config.yaml
d_expert: 192
activation: "relu"
routed_scale: 1.41
lr_router: 0.000463
vocab_size: 2048
seq_len: 512
Below are experts of layer 4 (counted from 0) of a mixture-of-experts language model. Rows are named router (the router's row for the expert), up (a neuron's input weights, with its number) and show model dimensions 160-239. Each number is 128 + 24 x the weight over its row's rms, rounded and kept within 0 to 255. Numbers have three digits each.
Before each expert's rows: a language model's description of what the expert responds to. This comes from a sample of Wikipedia text that the model never trained on.

# expert 19
What it handles: Adjective-forming pieces like -al, -ic, -ical, -tic at word ends (taxonomic, biblical, experimental, Medalists), plus fragments il, x, as.
router:110115102106134144066098103125135152122160125137122133110134183128093146105148142137185110097111116083127121154114106122116118114151133137113115147146148151119188116124132180130139102128130105106120154143094154175102091156116139134126139143
up0:150156159142121150096101156137130139130151147092143145156135134112120090106101112180123155135071172126147141099127117142100144186159134113115125127145129136106123143130133158146105171153127122134144127134128126153170146103134110127074093120
up1:118138157118121114151118136132128078098162090109163166100153127087132145100126106124130068138149128138127132143147142118123116082108080139078130182128100095128129177113203187127104116105127152144108114120160126125147112139080144120137127113
up2:150157109110164145112090120095126104125081066112127095145117138101124118109113153104115111102132163182095104091137143109177132121171096149144168120161127137104132160178128139112142118188121157085129171130183118103099108122103141113105136103
up3:130158151150137156122107116130124115135121124124169139152108117172091125139151141145118148125084118153096158119150137101118140103173118154097158175133129147137134102150140108132133160152194126111103166124125107135143151102112138143088128099
up4:120154119100117133172117155120080108066105095133124168106091115148103116141157129127143137080126127148122116158136087133135091134158143114103120152143157107087118142108113121195150153169083109148132155160149133170170096111106123113123151112
up5:141094137150108117172072137139135143099099117152160133110131145106154121136117096123165150118139110159115143160114154124108132105135089114111134118097103164111091177147109131082149108148117135137186151136164135145129115160191155112112109137
up6:140143116148121156132110109155131151145129162168131132092105092105151150100110128105100090103149158106187169111157120153090127107152133140127139155123129118164133106111155135083123132122092158143155106071144138138113145146112146114134137110
up7:180142144163147141099113124149145145113162135177151087109106119076117095146142108117152107077116158117120105160091118195103112123117125137159106114173129153122126098157126102180097123141087095077124108162074144206140118110107136128164160123
up8:142129097120115077174122084172120093119125103132109153136096119096182147132172093155107131081122108149107136130140134095061124157132136156098095142105105136130159100145128121172081137148124101109109145140095117163157102137181120074087165107
up9:073149113147100122134099143145145142128109139123158123211161166122134127081121124120121117133116081116153122159079150125156138141179154102109138123130120132116161151120105129137127092155099146100154100164095151100147122138107119100143130121
up10:094163164145141174132077141135146123181128158101110139143135110103165162129166138123159132162141141120133139102083107129158150114123103099097123117110105147142116130099121141116069156140117149091080141167132151136140097142105124137110102133
up11:120116117115132120122128116101128139123142126114178168188129167144098160106104151154134166158087159137150089112141127139129129126084173121125139137135136136156143135171123135129153107179139097112121143149120151162110119160114141125153112199
up12:123113155142131118144098095089117117122134166119088111132121120124121117098153160167166117101109150122123111170126165130137140099119107090153172132172129156144116131107130107114163124133129118101081128119158132129113145163137110117119100173
up13:108114094096106086114089128130155127104155115134119141140140134097164134102150131110149113095104143124133139159138098118140151149135142162161169153131127154105111137095124128127141109126087146088149139114142113147129115156118089062112104171
up14:131079181105162132113139139155140147181149085182121146120127112139138150098128099114073168126113117085139094104135148147126115115106160087150156112166154143120132108116149184147147145108107115098097151135138099087123142146124135148187140137
up15:120091127119094138139147133151104084092140108103101119123153177087132140170162139134137134104140130127154142123117141144155172122157142138118146121094106142122138120136128143155114106136173119119122114161146116084107121110103082155089130176
up16:127120137118131090102123111155088097099142167141129136108130122138184132150115108162158109167120161122127110127124066108138110113097145116163121139115101078117132096116140135106123117137158132081106147161129102156088102105085176139153127123
up17:112108081118117166118066093120098107108156133126109098131115154151120090119133091177132121103116098090124122145183147092099162155143166076123131139112172117150124124114127106152091112165093107119106103131106125088118117134136150182176131110
up18:126130094129146100140097110079102130149168108117144139163118107127149123116134089133120121108145128162120128136167137090109168130179144151098147100076118128141087105131127125128091116162135128090130108101119131100112151129111171069148147086
up19:105126127146168164093119084127124143169102151108124151120135160127110119137139087158127154112136110099116144143132131085127121126147123110146076114128102120106132104108150104140151137136111097100099120117101118126160124082134116126113093103
up20:163116136122132125143155091157172122104122115130080163163162126152131138114101107115150105127128124093116166126109109123108139113097142155176103118064144138112093100103127114131132194094130114116107155114104133115139120125125087085095120145
up21:144105110139154116129141123150094136139182113142117125095128103152146153122158135127152129093129121107136195128123106161113152118096149134130159101113119225164144136157147102083166165151112086103129127132095160170119123134207076123137123120
up22:132127142149151122130137090114157163168092142134131134111146123154114156137102151147150110146093145100116103151148162153132129142112178142094075153120148117139131146143143136094099128115164120114090154113104134145128113127113162104116098140
up23:126120163148128121087135116108109153136159106109158135140163145165105158171120147117153135158146150123144087094127149141166127138171159108103122098159120118110123109127151116126130119125129114128146088107116118159140099103115108140145116099
up24:084174122105145123121064130152085137075127161089128160148164108120088147118160142141086109107106154164158105109126110138141113121097112102134123137127157164138136165170077145150140100150141123140155127145155088123080131144093168123128150135
up25:116122144110138132100138088161089075134179150100108148141130119132145149081117164115150116120117108109133126163120144125139106114103132131175094103129110143109175120146148166130109102141122127091109147131092083131114137173144123131193111083
up26:091088159127168152138196105119122068101093094164126130125146131142118113136140163146133110101138072093147115162132119089156160166144094166148164103143156112143131118167067134136112146134138094143137171141132144126145120103137131148135158122
up27:108111133105110117158101171159115165135164154139114122140115133122168119138106125113140124106106127105137133105144137133205108110171148136068150145146127127097115079104093123148121134180124149119129115079148147131117167135072133097141151126
up28:155150170137124162112146136182124143122116135106168121118101103123143163148092148128146134101145156157117102126139075123180193163154139140131112120123121169160183107119098161149086168134156161139092140124104157154114167098163157115108148151
up29:174114111134128151156130136137115154123112094114147098114126136156134159146131172148118125151159125154086110136136151098114084126116151158141163125128141152139080125123147154130124132100110103091128145126132143138117142137122110163130131122
up30:084114149134089104166175102125145141112158141173135091143134149087155125087114133136172102143113110144104157142115113094102110128152126133139068142121106134086096071120141125153141112140120128080154130120152122119120090157090146134137121099
up31:130104067150121118108112148098155144149101162150116093110156166118151132065150133139127145130133165118094100131145114096160086132105127144157116115135106120123149127099143131150073141136141097132104105121097156119122112102136109121167155131
up32:115142102168135190103123118163173114141144094125126112136107109105094108089119170172150133149085140100110119142179120128099132102168147108087156120151102155142145113125131131117131129137148134144122138162134112134119097139104186141131183156
up33:145168125134161151146144080134129148148141095178105125108106182147135131105130161160139124060112123117118148159117149152130076069154135144123133127111140128144108097133127125156152143122106124119074110179140109150121131163094125128149172073
up34:086095128099086094146146132119089125139139172125164103078102133118126121132097154071159125131168172110132127143117156140099161076123089154181145106110130118126162164168090159146125156094117146144145111140101069137151112123148127178152125146
up35:123144101167121168121143105113099135111130112094123147127130128110147186102174155090081117126131122159136114154123137129164146139165109140161128113128061090138153122127145148091146132122110148112161145179136109075143177128100111127093106133
up36:133129115139108142123075102137128150111146114124112144162092118113163103167100141086096153136136101129166119111138095172144174093087150175106121115139128151123077095130131112156153096122134141149128105152132097128171129132122138108137090133
up37:116119169099116111145175082097131084131156134128102122097129122104155140162091115107129101103148143156106098095187132174170107139097143142119145123120089108146155108159150117116160117109160118162125158109093134095128084121117099167117168089
up38:169156155097087130110133114117125129131121091113087115128121178142124099103098198189139159116156122139125121110159092132070105098103141150148136125191139167122166155122109154134088148114097077155147123096102145140149106104114154103113150125
up39:108125122110118175142084135104130072139137111128115139091111126155120169117095132125103140117118139069111124142118082089149150120148129114116096151133104162181098102116159146131114129104137118096108126103105151121119112111105114127134132112
up40:139137130129154153099154100178104127128125141126121134135112123118114103140133124152104143134121107116126126134148162167128155131086155097132101075140164100121151145138103117104113126093120122148123085109157169132177137137181132105113117131
up41:147114092118165160084119118130080115111139093104105138128091137106124071127141134108145118146146139091158102160170139151166110138137142104090107112125101129165124122123115153128129098093091122143141123121067122184127122099101121124105134162
up42:143135130076163126122126147197125140130166158127167127168191143113141142146149110106143122167134108130126108095087151119148126129140147103127151143117116085104173087097151121118109094143157130123111150143137113122125106112122127163147083147
up43:135100126148104137102117146115145156142144111122144096106152146098126156131173111105133123122131147148105151110154141083119116107101130123150151157149112131150119109163097170108091136144149128101145100158147143145148122078132150126138178145
up44:131132071141115098174128158118136105105128148107142137087112158155141123126138157118104099179122089145130135172110098150113160152143121136108128155141126105143134167126095098145109057119088143110166137117174084123098119135076130116114165134
up45:142128080120129108150163189131135144127087087129118105111136118125094119118128127139122158121099115140115088116174130126153125147131104089152151119115109137119109126142127151144090098127084152165172153105082166121142116141124145123168139129
up46:163107151107122130122123101145075145146131153125130146145159112127155104094136160177160115129122121125121092115109085138180129168102151145141132122088114092129120145103084117147156087115116197139181147133113122103088098108128133147148128123
up47:113144150145131123128112119102144195128115159121133144153174109171164100120162133139118080114086053128109125104160096135156119096111158119106160114093105093117147139134148120108140142110133128123086127148129140176113104122163112150136119109
up48:108137129164133134124116092104088145118145116114138131154107096138146109107114120143123109111141128126110110124088094153151145151122127150151106133139105122123144145152194105103130071108117124122162173099121128114167132118124130128136126139
up49:157147118098144159117162161107101116076140158130118119081112148129144123147121169152126111144108077067172135142118124128089151139110093154115146146141089131122132106148132165128150143129069116094134114105142113180143122130097156130086098100
up50:153155109116121143134124098118108094134150150157123139096143096134134106105106142134145132131106103128124132135121121138122150155102084137150137114135128144087155122132111130081172128108087155132151156134162120128163124110131128157096081086
up51:149150088103128147172156153112156122031124144086124112106150118071094115107094124107120115104166148114103140136137116125096104115135088141145162123107137106143160156135086116139149157114142139102131114131144094098114099113165143147100107105
up52:140120111114110107135143089133123152138093068094092086107139151158130171134111126132103124165088158140152123139109160141117136131168162128123158133116085157093083116114125138142135146162131135172145108107104165109141113144114137157105142152
up53:145151136136092150137136186143117147085137106127104128083180114130106130159159117124171155120142149118124092105114123103090106157111164135161159148165159158106133129122158116150106110105097153112126117097140078172170126111083151163135101087
up54:139136147144134137105126110120145138146130122155142092111164131127151106144122122130140073145113111146130147173116138152136117165172106160155146137127094129107169074096110080102153078124127110130142130063140090124095150122154138162154127164
up55:105120146119162150129069130125130141136169162146103069126061093104139156061112180155118128073106135137169123173136136180122133108133138124092153150086185168195129091104096140106104125104146114145076126150130119193103127135155129147137091105
up56:114120133130118113145153120111098112131132146155100081123126110123133074084125130081185145171093149123116187149096136109110126158160121127148134180153116115164097145144121092077149122133125133147141147135139155129150135119125161130158124093
up57:115151165128109099119132176126108121160140126109095148135096143143136096174118137155103109161105157106103124147075135106094139122133095136156136142155131149104134117137148116201136145140157139117170125103117125131106137116088108146095130127
up58:118097100156145143157134147146136119150155127091108119144151148165141111116141152142131131157147123170123134117087117136149132143130141101190146101129153080138139137115129137099142130116122142077159139122104086174100119110165132116133134121
up59:114116123107118157130108159115154140111125107134136163099177147113109129103110132075125139133129088158119135151082108128131132082131090120144145125090120158162177095111136116155104106106150119123158149154116127169119102080143141146124116112
up60:093138116100141127097103081149143153099095149105134139142164106119129103102106138148134124143153114096141123095100162135132149105090157133096135132139078143092103155113108163092124067116159111160131149121067129173129128141113097110144130140
up61:112137087115120145091135155156100092116148095144185091105126112153089139093122155092137181121116141174133098121120077141135139158128131094151063142108141106121138115132139110154128128075125129172099104139155058132101127119138106116120149132
up62:162125140090150093120139133101107126136117100170131101174138146124102087120143137137100158087096122131135181151121124084153120109118146129154107100086132126131140107119152107117118085147130124120122133124148168104124095167089136100126158140
up63:154120119112147094150092146150176130173154165135126122141155139131135147119127093121108140130155138142179137125101118152095166128122141097105136131160100134109173106130102146186148115143117187109109127100110128102106172114139107114100130121
up64:129133119113119092097143156095170161118108138133118148129131138123140090176129110091113118151156132100148146108145121137155130134127156099126146167122130145100133166108154123123103155144147113086156126145129099139122165075113139093088125104
up65:150163113078110146108117165149113128135137135160088117144148106121142122122223141147105145111089137113135134136151173142127155142123109106126157119124126126106152146156104148164133108143126115156139156092115107139102154133113131151114130151
up66:129128121115140090131117175189129094126126124094106080110131139129112139142156143164175105142137116123126110121109145140133119105130114125160107158088104113134146132149118123106136152104149123117143165142144106130124098088128178115098100122
up67:108098122098145139124096123158113103124142140143155134117150156103144109137159139119123098115108133105080146113130151139120108096104174165132138110116159143076143119171154128126102142182142122156094127097094155151137082110133156122081123073
up68:145118140101122127143168095123130143112134113180068117083161178063134109120127150136117106084120091127127098109149135113136115129150097115120164152098145177146108119131114105114120163145124117145090123134137099124142121111145123155093137153
up69:129161117092113109114129112145131148105112107151112124143103147145101136137085087133136129119095150104122133166124139077150113077170134108146152111110128121138149161123149151137143116089142183112133133122105152116113152144154112090104138121
up70:094142153120123101107136135125103146095144073089154082116156141154125140108160110077162156103110156112099167134106121136158145127114106112145141099156148097174153113132152117091121080104139122108121120106132146107148064098097066101143111096
up71:143118128181139107101140112177105152135106131115113144138134181147154088139165118098108111134110156169082150140137090104130092098142102141136102145118097109185129092136126129136167103096080119138114139172105137114096100113114127115076136149
up72:115117122134096126154142108132136156137105128104102154137104154164147127116099151157150174156091097113116127153127147112145112171151076139124157128106149116130157104167128139131149205168116105133110106119123074113124112138148140113138144125
up73:104138116126113144178145096148145129133145114135170138120151139177110133130120127161138124141165147152104123181103144095131153154190150122126161125167136105148130138137092157131110123130155131134111160142118139111121123151134133103176121131
up74:117118136109132154121088137120153093127121088086091097143115132107077121085115143094213093080122067122092087099114117117147126159159144104159151120114163146186133113141147165175079151145106141145137129090100104140082128142081134110125125128
up75:097076110115098078167093146151136136163111123160126166143100158192100117165174118102099145103136130118086085181118133126136107093117127129135144120118121146125117147112127148161128094161129131143171142127165139095133126097127121120149108156
up76:109124113104085152086162134146148120109120120129127131079167179103120111114155143132123152124074117157127124114131106117132145160110122112119113133148102144155146145119136161136103145128114144096160150099081092126171139161129112113148109136
up77:115164146124165099141097108145135113121127133183112178151119113083148104132122113183149104142087097107145113133134107117120159141150168120146113053150150126121167122115155114160143099091133188151133126145089116123126073126137144154143117096
up78:060122143093156114114069123140124135119113120148106143108117177155093127120132116125113149122109177089098124117103154131114084122104107156100193141134128138142134115104136147092122093134114162119126127160110115117105146120105071123125060130
up79:145136098162119176138176112125134121127147109127133138110164125145117125179101142127143183137107144141132145139145119111105078116152130086147126114124090146125142114140110138115113114132121099120122144148092080134104178125154105126130092151
up80:163150106150137121108113132136132177144098135123110132140132116139147150135143136102128105086157145116140098118172115119122140146177107116135104163079124142145143145095105098084118139141111105127129128131162123114132147126141105131122084116